Weights of a small mixture-of-experts language model, trained from scratch on English Wikipedia.
Size: 11 layers, width 256, vocabulary 2048.
Experts: 64 experts in each of 10 layers, 96 GELU neurons an expert, 4 picks a token, a sigmoid router, a shared expert of 384 neurons.
Training: a variant of Muon for the experts, 294M tokens, 9224 steps.
Below are experts of layer 8 (counted from 0) of a mixture-of-experts language model. Rows are named router (the router's row for the expert), up (a neuron's input weights, with its number), down (a neuron's output weights, with its number) and show model dimensions 64-127. Each number is 128 + 24 x the weight over its row's rms, rounded and kept within 0 to 255. Numbers have three digits each.
Before each expert's rows: a language model's description of what the expert responds to. This comes from a sample of Wikipedia text that the model never trained on.

# expert 21
It responds to: "it" pieces and table cells. The piece "it" inside words like satellite, architects and charitable, plus spaces and pipes filling empty table cells.
router:119151198112111110185138160146113119119117128124133132118125125108143087163157112097104104101125156134118160128115097105122148113108062142098142094124155116122067110122107148114153128144141134
up0:134169114121119139184168113115101169104132125110125121158107113134129116120173123091118149137137086148139135145127100097113131126110128154149155137149125139127141118149088123089107156175146115
down0:124101105164139095222091162108130142128159136132154159109099129149117139118086160099109150126126133125130095144119117133141089095117152144134145117129132112148122186121116113112129143110137078
up1:086166156119147129121166092118158153121119125095152123124156147140162121102141106108123120090148131184160126151115087118174148119149099107133149177146125084103100113072147085151136132141154129
down1:118113141080150166120130119137132176153153132078100130104130117130152182150103154127135111102127124129119114085120115112198117116123148171110135120121141131133155120115158124177130110111099102
up2:193145158081143111113134154142142133156142139151130184126114111122108113079072146116139096109072117163105114168121139142142130058144110127084115121140123105094130128164152112128114142161128152
down2:137106107132135116113162111084114119156120149084128157090173136113142113125111118123150069075137102160087100136168131113136142113135128076144100120123109129165135160160106121115124113103130102
up3:138126105083127149112189166165105145129069120130159091102120104154125132133139091077134147098151120164093140120143099098086142065126070166152119125113132126126110128128142107169140127170177117
down3:124112093154124100100095146142145099142148135130121158105133123162156154128113114135127131131156066098129138101143117145132108157138133124141154169157107107096141196117085186150117134112110101
up4:148110153119105143137163144113149160079121096106145111154121118142145100098109137141112129088121105126124156146086104128087106119077114140159098105111153140174153100132138152119127103126118123
down4:156111125096124150116101159123118167130092143140132122131118137136142109126135147113125128151112124157189156091111143150151130091142124137140124091097116137176140125139136140125182104107129094
up5:121106157130126173106150114092123118155156167130125149090149149133157148091153120109101073162108149150128180132137134080114171156136098118129124117123058170098114155145127112100151152162146104
down5:069146142120104126138123159124151122140095165101139097114162123151153155132118107123139112141140101136096125128138138158136115113148116159103131132136104107162140121112116184165118126159140141
up6:123121179140127156112176150146122139156125144102134137117124098121155109141163137104127123089095164120149171136139122153109105109093144101145087092134125113131077130127112160099165133112142115
down6:103142149106165136146121142125157149127160074111112085099096114114146104169132152125124115165141139122162131140116177155066117144120135128147118116136167116088145086111140149156136139144107116
up7:140113138100091122196152106107128114112158113111115136117109129135165147125129151104137140146151147153141128125110128116108094116160093164137092159107100133090117125119123152186133121145141144
down7:117127176149106152121134122134139149145120147128130089099160175141158111142103142141102123116140123088145122141118111113176144117107141118147064121132150124171134138165103111126105161117080124
up8:160125136102145147110131129110159176156159110153162113071136142140140129090144116069135126116131134118118133112105134112148095116154067143137121110090111151159120114139145156076137130128107157
down8:130101147108156110123070149136131118080092161144101127156113111147145141153152125141138101125092139114152107137111138131109109156158164161089098134147140125129109115114132108140158134103171121
up9:115141146118125154114154145139142130106138097071125108107129170154155126163124135128113086115093104095123107125125125105139077140093130147162124164097078131115077153152100133093116121155133146
down9:139176134133124108101149102135108171144119140115102151129154116072119160171129123136132119122150088161155124130096099158122143106134128089095115095142110187135111144156144142114114128128119149
up10:125075156153122200116163124104109086160121118142124103120132139115110153130129116168124105091128174143149150135144137129108103068136114133154115126131091115108113168119115118166114115147109165
down10:120108135095112083148129089198137111121133125118098108124097127092133166166125158166152121171144150132171158115172136145143144191143115132116131094118118101072145109094143156170113108129108154
up11:121120135073098141142128128129110093161146113136125125137200124098135153167123121117101132159146112100105116082139117129140133125128114121157132122100126150079167104126092126087117092150102137
down11:127146128162097113156108167105102107110124125129120094152177151139159124098127092155119120167122127157138168143147174122109113099145119129136121123125107112119084106156147171125132119137163122
up12:145105150118129113166123161138119110113129109108112157140126157127104118136160137103117100096137118067087118124194125104098127138088071128103105128165116095135100104114103178119126151132146096
down12:129103120150128118147141137123116171097100155111159188131125111104143136129150124127122135117145140124077147132150159101129111110119119094102141119110076115081138145103129118126144150128163081
up13:151167131154100094133164137156161126124137093130113117103128089135152141147153117082114102111142130106182104148135134133118125112136109125125103144114108164144113113137089160119148103086159164
down13:140114135087093154125134131099127099085128147168144135118084125138101119138142161154110176122145098096122128133105154101092112115099144114151114093137078124148093117133135126154111153158119178
up14:148134191129105151159122158143130135154127148083210131141141128133114136112151130125092129103162182106070135097128160116121122179134086088148075146156137163102110110127107089132128111140132156
down14:110170143137108173108163128126142109157100112100085092154153139116102153106132121126155125105149143124112179111144155149144139151129089107122100140118096111163135122137099131155107078164099087
up15:152151134109128134133144134116138120124163108115115143113139129115098153135146112092107145130097123111124170122159133133149144163116089169168127104107159112108111178123154094184160155132154150
down15:141125127126126130104101077124130100137102170124090117154134123136117153097129087079143108119141117148147057137099141112119166154127122096135131132140155084152114144109175113115167133143098183
up16:141156148145099105167106152125134157132139132116124114136126110111139064081143137084149083096137085127128129112133102103160117110126107102093135116142140118132146120135135101139155094127095155
down16:138151103112140139114147146101146116136136115139143130151096138115122090150111132159128128107105136150124148103174136124170101128094126096115109135142083137106110107133137149175158152132156115
up17:112118188087175149114140170143108119153102091143154149142159145160136109120101145095131122104109124084148123160105113109126107113138141134116107101127121112176093129129110153091149117165131147
down17:132121135108107097161117136131146104134119081165149115162120166157142125132098145151115130132123114101123123098145141128132149080152133113103150146137155129169079112119077093156158098124157138
up18:124108138118134117143142114155108138098089158130103180122130151123175091128146120178152124132158091081135138128105116140091184175131126129128148124132109118140127118098144147137118131110136077
down18:099093127100155120178135121143153150109120109114116095158130112138105160138136168136121125157124163128135089139090164139099142125124133146148113111121117136122108110175140126123146126114116141
up19:115126108141134155081129114159098154159164138100126119088145118098143133110131120114153088095158124160133130086128149103114127098121103123099118180111099119140085165108099114151132157109128146
down19:158124146151129124165089132144125121125124132126111186105123115096114184129096144127145126172107159109111141138144118108153138144145122113157151144105059136111171130105115116098125073158114125
up20:101142142136155102125104102142082158165111104131155118154137131140096103155142096136142143123108133124140141167194099091132140156139113130130142118114122103143149143133131121144123106141166122
down20:128082114114141100116123097139139146074130133141142167113161130097147092154126155101130125109158118128131078085122122132116150129125158082135146141150155143158141156152105123114103118099107127
up21:127117155136113130127154122106128134125107117178126136095132101141157107163103128139135131153116135166085127141167115103077168112136118182110136087124128106121075126071083112183114094110134115
down21:160167031094112116162122166121130152126123109175085152122095121115153125170132144173142119093148101134163136133087150152132108115137096080104142136118064148143102151151138140123129141115170116
up22:097137159153137109114144162173161093155108143144161117125130119122112152128094125131120135105088109087125121118135159176088110121122112093135110098144126125107114109113130072155174133110126144
down22:108120100155094122119111130158054111097142107147113101148154146125148131117145144121148128110113168099103086135116148135120136148153088108099075116090109165162130141146155121168140103116107127
up23:113165112106153152167145090160123098165121127105121151145100138115140139129110109086139153128150092161101109140125113103122165106105098115112168152169102147143109096144119168110138166163136151
down23:071144130157113096127136152124141136117136119161119130146140135161107161145112181131146152186137181130152134141154122135095108137130169089138087109130128098137142121107138077130088109089114119
up24:144136172114137097144166130162108151098137113136137169150117106152119123080120103120142140129118116140123107157136095062075142136144115107084112083131138133135097134126125165127133130118175145
down24:137110121140157112159136112157124108160121106131092095129095090143147168147133098104119141093113113093094142135122113137131142119173153121073164121179145116166099163139099156149104119140147086
up25:167107155131094129089114124152148112126148180146113092117108150133149080094174143149107085125121107140121138132098095107152143115130107145180114126137150137110104137117097124119120132131140170
down25:167168137169115118118092118123155090124128108087133143100118131136136136175167171102103097120127106147113119107118157164139133137125104096125128151101129127157136114073192156101168120112126107
up26:112172140131151180147094142160088108103171131128126098107120092056128065150128118128107105129142115124155184147103136143164117147145110134145130102111102076137145120142128110138090117167129130
down26:107123129075136141129078125091139159127129145088134134146142134145119102111117148140118140109143086143139174137123116117123116138118129132144105143142118152119148170146139139186110131123131142
up27:104142181142107108172127090096145139108124129146117077139130122149158120092157145100143102136138099120142125129140130104112101106176115129100145158121112131106069140105087164174059152110149121
down27:132138135152099095079112106100111113167097132146127125084070112121128144137119119133136111134127119139125166115151141099111129139151165136142153114147084172126131114131131146152158112142161112
up28:129144148106080133103154151162147125107074163138162131146124120125124127175118122101113143110119158139128149120140112140095151144115051135133127139150120184113113098159127135107132117138132136
down28:127164138105131114192141142129125104149108139122092118140120120123121107151147093169150099130155127113121124171117153162116131124160096144122128143100118108164120143126170145140099127137121156
up29:086120110125136090165130111106159150147136093141101150148123164111136168174204136124119127114116155126135136151142134116103133123105088137137124178088123091116132123109109108192124117160134125
down29:108135150144140099160105101167161138139163135164136157170135102136114089139120108127163104148118132151114135120124142139124159090175105104128129118155129159092143110169166114152088131155101122
up30:158135151108108127109147137124115129135141131136137170114117117134109157101135129126121096128123135166168124100145104126140110164096115123097110091117100111161089138127150112122123147094124154
down30:120114131139090134088115140139126120173115111137144084169126118094119099130146143151133136138124104127129112159143146167151155125134114148155125136162133152078182142086137154146107137086127091
up31:124124174125135079183118137132170113090078110174191140130160113132102091134139105148131140120161138132129124137092109107150097090136128131132095138123096136124152088115098183145141110150138122
down31:131136144139139113153146145123125172155120130173119126133100094111098090116125119129130137152173165111149145105085120149104117138148114172090110131129137107095127134143145151133169109102133144
up32:126181173118099132141121111123102113134145108181163132117106101136146071143162151096162149133115116146149122140121072066113086113168136121134132170111105153137145123135077137145123117134141166
down32:123118144089149119103144112126087134151110129100139124108124147133119134121108149115122086126122162118094138165120131108132146124094154125081143082129104119163131123145176089129151139121136148
up33:144178169165112146156078113164096155114116130104150135154129125095147107064170117151141124124150154099141135142131184101135093160148104121124113087128156085107116106134132123093147068142166170
down33:094105105118121118123171121146118144139127111126118112159126164135099103123103180141129154114129167109133115135158090156153091139147094107114125114126113131147109097172133104106154093146141133
up34:133103123083130122099116182112102099097151119152149102116138157104133138153112081134121141155135104174131149136189131134082109112133094168117127119139146136108165129169155128107123118184105210
down34:117161128117091101183145116075138134114116133136138136115114131158107099101169113152148120106157127108162165139099149134121106126126135139158181178094112136134095128113137134147107161141156119
up35:112146152139122116181142143170082105119115122136164102102131135130118082150131128119159128130159144117182132137103145108095139143159091084117097161140117147110135129153140136119141170150129155
down35:089095146155138150118145129091132098117148133143111163123113167136128135145131143156096131129096143150153094131139126089114119122141119122119132107100116167165131090081147124128101097120117086
up36:170121123084142151118145119180084128149095139135104133118115146158105124152145140126132131123082123136132156149138149153099132187092118148124142075108108133132068148129157131126100159100109168
down36:151112132164131132138146125101114165118104113146079088143163141147111132170129118139143125103165124144096130160150145131113086094159132118149087111130160129143114096151190149118153154059147165
up37:109162165151080136103174146075066142070111135111139133139139115143160120128145169153124144134126126164157148130157073126123114151109116100097122129109105091120138175129101109127098120090126093
down37:087115131129112128096130103172093122150088112127146149104131118144104063116151144102146164149130117088106124144125159079103155128122136110110119126194134146116126151174122169101151119113098131
up38:140174119115136090156148089109132117189099131134138121098149141146126146188098130115132137123125077162131129138146155126148125090120112123133129191110126151102106130125128117106130127118107162
down38:105165143110128102126145138126174110107137113168160157143103064110121106075105152098127160150143123130092164134166146129169148141095134137148116085186134112100113132104121168104104111122113222
up39:092130110163156130132141115110139119105156096103125155138101134126120126140150139116145091128136187132109140142117149151105106114138134141120115084155121073096079140085147183137114124105091097
down39:136126087176125137154143131143122127129136141083155143136151178086159155130125109145135100144111123167129094138132098117120150150090129158133095148134090106152115144141134167154146114139089130
up40:158145182133104118144137103120110131118139073104131134131152151109157126159142126110121100169103163140117138112099107160132150110096090118127083147080140156092120121113116145145146147123095109
down40:156118160186136121115145145107106112091139135130123126137161125220104111119127094162109105112157117089118126151144121090102127098096127168123130104139155132155156117136098085095129127175142127
up41:098124124130123094098149185123145132086119120122135115134098133124132153157130132107136135147122161118120175134125128125121171141127118141115145083105155115105104113140116111119144149128122130
down41:125105127120140137132150128159142097142144176138128123119137126118158122132154128127165155105103148108127130113145123104130098139074126084110087145150138137131171137130113150131104094127100177
up42:106149128165160144143148147163141148125172117136162137086134137121101129117138136150133107095109159143116151149082142119123131140100116154147098123151088089092120124119085151091087125109123128
down42:071079125175090126107147153126157123128161183168154091115114123163134111064148138133126159144176144112108123127149146140123150132139137128167091148153136128089117082132091119121099155121092097
up43:093162097145161119152126084112128090123098110096142105119125121153088164116152131131102137122131130113145131139135132122133150152093121127111139142122132088152092151149127121144128200157170133
down43:122090164109158168153104127114138126110119104136156131132146131096107090152101114172117103125147117125137115124138143140109115170161131159136140146129132103100106088140127129134101117134107129
up44:107190123120116165163141180167140116123069115145133145129104150126128107132100110143153129164137131102147168162157166144106156109116114111118130126140149129102147150126047105129141149136154139
down44:116112123148104177118106116127098165104156131156082154115121169097140081160141139103123095136137142152088188084115123151137137155111174137129130140118107129124133139102123160189144126132087147
up45:127113159131129114125116142122101113101128111107060160096120091108139102123133098125152102150100175133150152155155127107104111135104170193149105141120147095095152118136122138146131125090173125
down45:172162153117118162105099147185113139095143149117134115126117130130153122119108118119076149114067160152157105138102136112126129138146151078143134093121156138147103139144099098142133111114152150
up46:126175116110150147107160130155099132082092136113142121159145169092129132130175199138082153070091104164110162185148091102116140119149112153130123141132085125129101150116094147176135148141122160
down46:100085142114121156153130115129134088109133115126160141153117144112173113103108101154101094120149115136165146111144137125128140091153156124131119149079136156154121130094108135156133129119151139
up47:135166147126110121145143142147119097118119109138118079170115148149113101143160153142127136133126146124144118145084107133110145139105094137109138174082142079149121117139107145140112117106150134
down47:128129117153111103159117117107139109150108108124155129072119117075119139133101109135103132103153138151074123103145104130128141118142133109123139153122173136102137101144139137124114113117204119